{"num_hidden_layers": 10, "router_score": "softmax", "normalize_top_k": true, "balance_loss": 0.000258, "vocab_size": 8192, "positions": "rope", "attn_scale": 0.177, "tie_word_embeddings": false, "parallel_block": false, "init_std_o": 0.0, "init_std_up": 0.0542, "init_std_down": 0.0, "beta1": 0.95, "doc_mask": true}
Below are experts of layer 2 (counted from 0) of a mixture-of-experts language model. Rows are named router (the router's row for the expert), up (a neuron's input weights, with its number), down (a neuron's output weights, with its number) and show model dimensions 80-159. Each number is 128 + 24 x the weight over its row's rms, rounded and kept within 0 to 255. Numbers have three digits each.
Before each expert's rows: "gets" lists some tokens that make up at least twice as much of what it gets as of all text; "comes before" lists some tokens at least twice as common just after its tokens as in all text. This comes from a sample of Wikipedia text that the model never trained on. Tokens count by the router's weight.

# expert 61
gets: " of", " in", " for", " as", " on", " by"
comes before: " the", " a", " his", " an", " their", " its"
router:129171104154091153141090105131146123157135128091176153122142097125126084146121128108128129135124103173117104130116147116092084129158101121130115141114095113098137131142106148133145108140131136131119125128152150078090072117114115149111127079
up0:132128155121136089107099109137173149100111135082150112076140108094114141151109142151108115134093086110126165113114136164140116123177150128150127140107127104091154125173073099136127161103133137130148110085111121188102140156120096118107137084
down0:156156083098139106143134135116107129127132097134114136094149166189135129190135118114194110119096095148142112131167088126144088091113088149156141129139152142138131124106132154119144094100121115098112131192169128136107139081099153154132100116

# expert 31
gets: " August", " May", " January", " September", " October", " December"
comes before: " ", ",", " of", " to", " later", ".\n\n"
router:115093077175162144124128173107112130135149167131123177152114093137104152128130089164131089099142125128120126153118161149116099096126141157177110134092116159164168103093125140147143113115118123130165106141137130075149132104108130103120150125
up0:113151175151168161142152140096128149148126126080114111120125130114139095083136115128138081130059131090138104154071139107091177106096098157082134139102065124139120129122134115124127138169087142116124145131089136141134145151099113125121144145
down0:161141143144168131128116107066151139135146157107146088161142094139135125138106103161137129115094132127133121147115122135106113129106143172148119090148093124087109111127103201086098119165116110149095118086114135111111168142094110146110153152

# expert 0
gets: "E", "O", "C", "S", "L", "N"
comes before: ")", " |", "E", "O", "L", "S"
router:087131137154116094112112111141138104113172154093126102141105133152112129143112115168114134108172115139163131137131138090177118163135132100111159153066133133168144157161124130104158147082122106149134134124103092098121099163119131158146143143
up0:146128122125141152152082148077092138161097133152097140133122122103154107108129113165142131114111150126107095118123138129070150149125085163121149130127138130160150136126164131127107170164127107101097066136118136121139128088137111088087068150
down0:116134128155086141113125156134154140129082092096147082121145141119082126134104091118143151129133155143093140131142109169177120115128174125106131135136132109123154143092116138114164140132110158119139142145135152157155117087160162161086087143

# expert 41
gets: ".\n\n", "\n\n", "==", ".", "===", "==\n"
comes before: "==", "===", "The", "-", "In", "="
router:136178136145089126104133148134113116101105153103109120135106146157148140128105110122135148130184113120126152126127109109058128111137111103127088174095140153110139149142130163105096132140109086135142127132166118157142097124135114112113117136
up0:117129128132149123154144097110109142124117116120139160085101128098128111101158142135157081142168101108120133161112169103094127141141155155157125114103159115152139126126120118114137121137127120073132169136150132114126109122125139120149127132
down0:146161136121124156114082195116125124116092133142130112092152178102110137140147086126098143120149137160110105123128155152138147105128098108120164152092124108111127147115155133162119109110104175128145111108150119112143156138120111130130112114

# expert 11
gets: "0", "1", "2", "3", "4", "%"
comes before: " |", ".", "–", " |\n", ";", ","
router:129161101095128107098125147138126106149144141133154080153134135140139130111173108113132131124125125119122119098165119148138163129158168078141127150123139139082088139117108130138133132122113131153116125139155087141156128184077128153126099094
up3:111138138117123104125167142133128140094106122169157126114130133114123101100148101121162172154171126094153146111134106132112180163136125126140077127129161142077183145133146095135147117149159131119142142104123092115129123111156130120108116114
down3:150111088098138141104119094139098118125170154147147149177115164154100158173137093086177160140129145156165121139126112117129122103124168173196119139097118142135142140153149115138104101116140155118141187162132144139146149147106125140109131156

# expert 13
gets: " A", "A", " I", " E", " city", " state"
comes before: " of", ",", ".", " in", " and", " was"
router:120165107139120113090122142112096113093143132131091109159133139142136151156103195103150137137102116158127164118119115106138127131157112155125076106156134110138145128135122104125132119140080164100137143132118094139110094126109131124159124130
up3:134156107124088129118164166092122103141121130149095116104119098098081120140113131125138111148140148147123157104112137094095095117114097159136097155117144127116119127154139141115079130171139155131109086134115161137122150136141157145140154109
down3:073162087112155119119141116117125144092099091128112114158139114131116119123096157123132130101105149098114135147126170123109119146152093086157149154107104112112157137161104121134146214105177095138148087168127134091122108112113102116080129137

# expert 8
gets: " (", "(", " $", "_{", "^{", " ["
comes before: "19", "20", "born", "1", "2", "18"
router:146158103165133105145109131116183112126144133123123097120145125155138166116114115140112150166136102103114118088106098107099129153099093093168168122134120110123150149103150164122099128143141159148094103126124131128121156109082092116139122111
up0:129142121143096140143136141122129152120126133126118120120139078137177126127151140116103119150137148121114127111144097096136118158123161104069159163050136155147131147134129099145134105127199169134123125156131127107118131123112141150150085172
down0:121139142155131106133101127132112106129118104155147171079162141123160114166118139138152146140154111120133146121105115121105154089121115124123160110145128120143140144146114145135124111124137132150131109122069104135137173117124134142117144122

# expert 18
gets: " to", " that", " and", " which", " not", " who"
comes before: " the", " be", " he", " have", " a", " it"
router:106134129127124112096083111167080118139158081136111124137119144140115156146108121102153129163128140171123128113114134113096105091112136138122109146126154150085113090124136157104103147147128134115168092119111137110107110151138106103162102141
up0:119166109141115136174136157120082154125138144153115128110119066130143172103163130152134112111124142122133157134160111069090086175150163116107132124140134121106130111112147095127163102134122162129154141157110120099112145088105135145094107091
down0:085112111107109126138175144138096167151123158118106152120142141121124100131123130122161087180115085141146126106105136141127059104132113157137149069115179101101141122075134089116159133167098092154138108172116162099172136109139151155131132140

# expert 33
gets: ",", " and", " was", "),", "\",", ".,"
comes before: " and", " the", " which", " he", " but", " a"
router:106136160152171123127076143115146137110107062097141177127112137131126114155105155146161108162111091111116110100102144098108157125148115107110113114143161086081157087118167093116136131127135084138174116144091147082133133098159171175134139111
up0:132145121140091140124133135124137112116113082128120126115143138146145121141113137142128119164098147157122152158105120106150094083132181178087085111135114093183103123134071133179161142160145109096166131124142161138174106182141142104156091120
down0:156103116105104089144123130116138144142117147109134127119136137120146128116111100134093129110101109103087128106114109101139140200117095107104163164105140119105165163109172107128127121108129137157113085126145104117096113101100072153122169139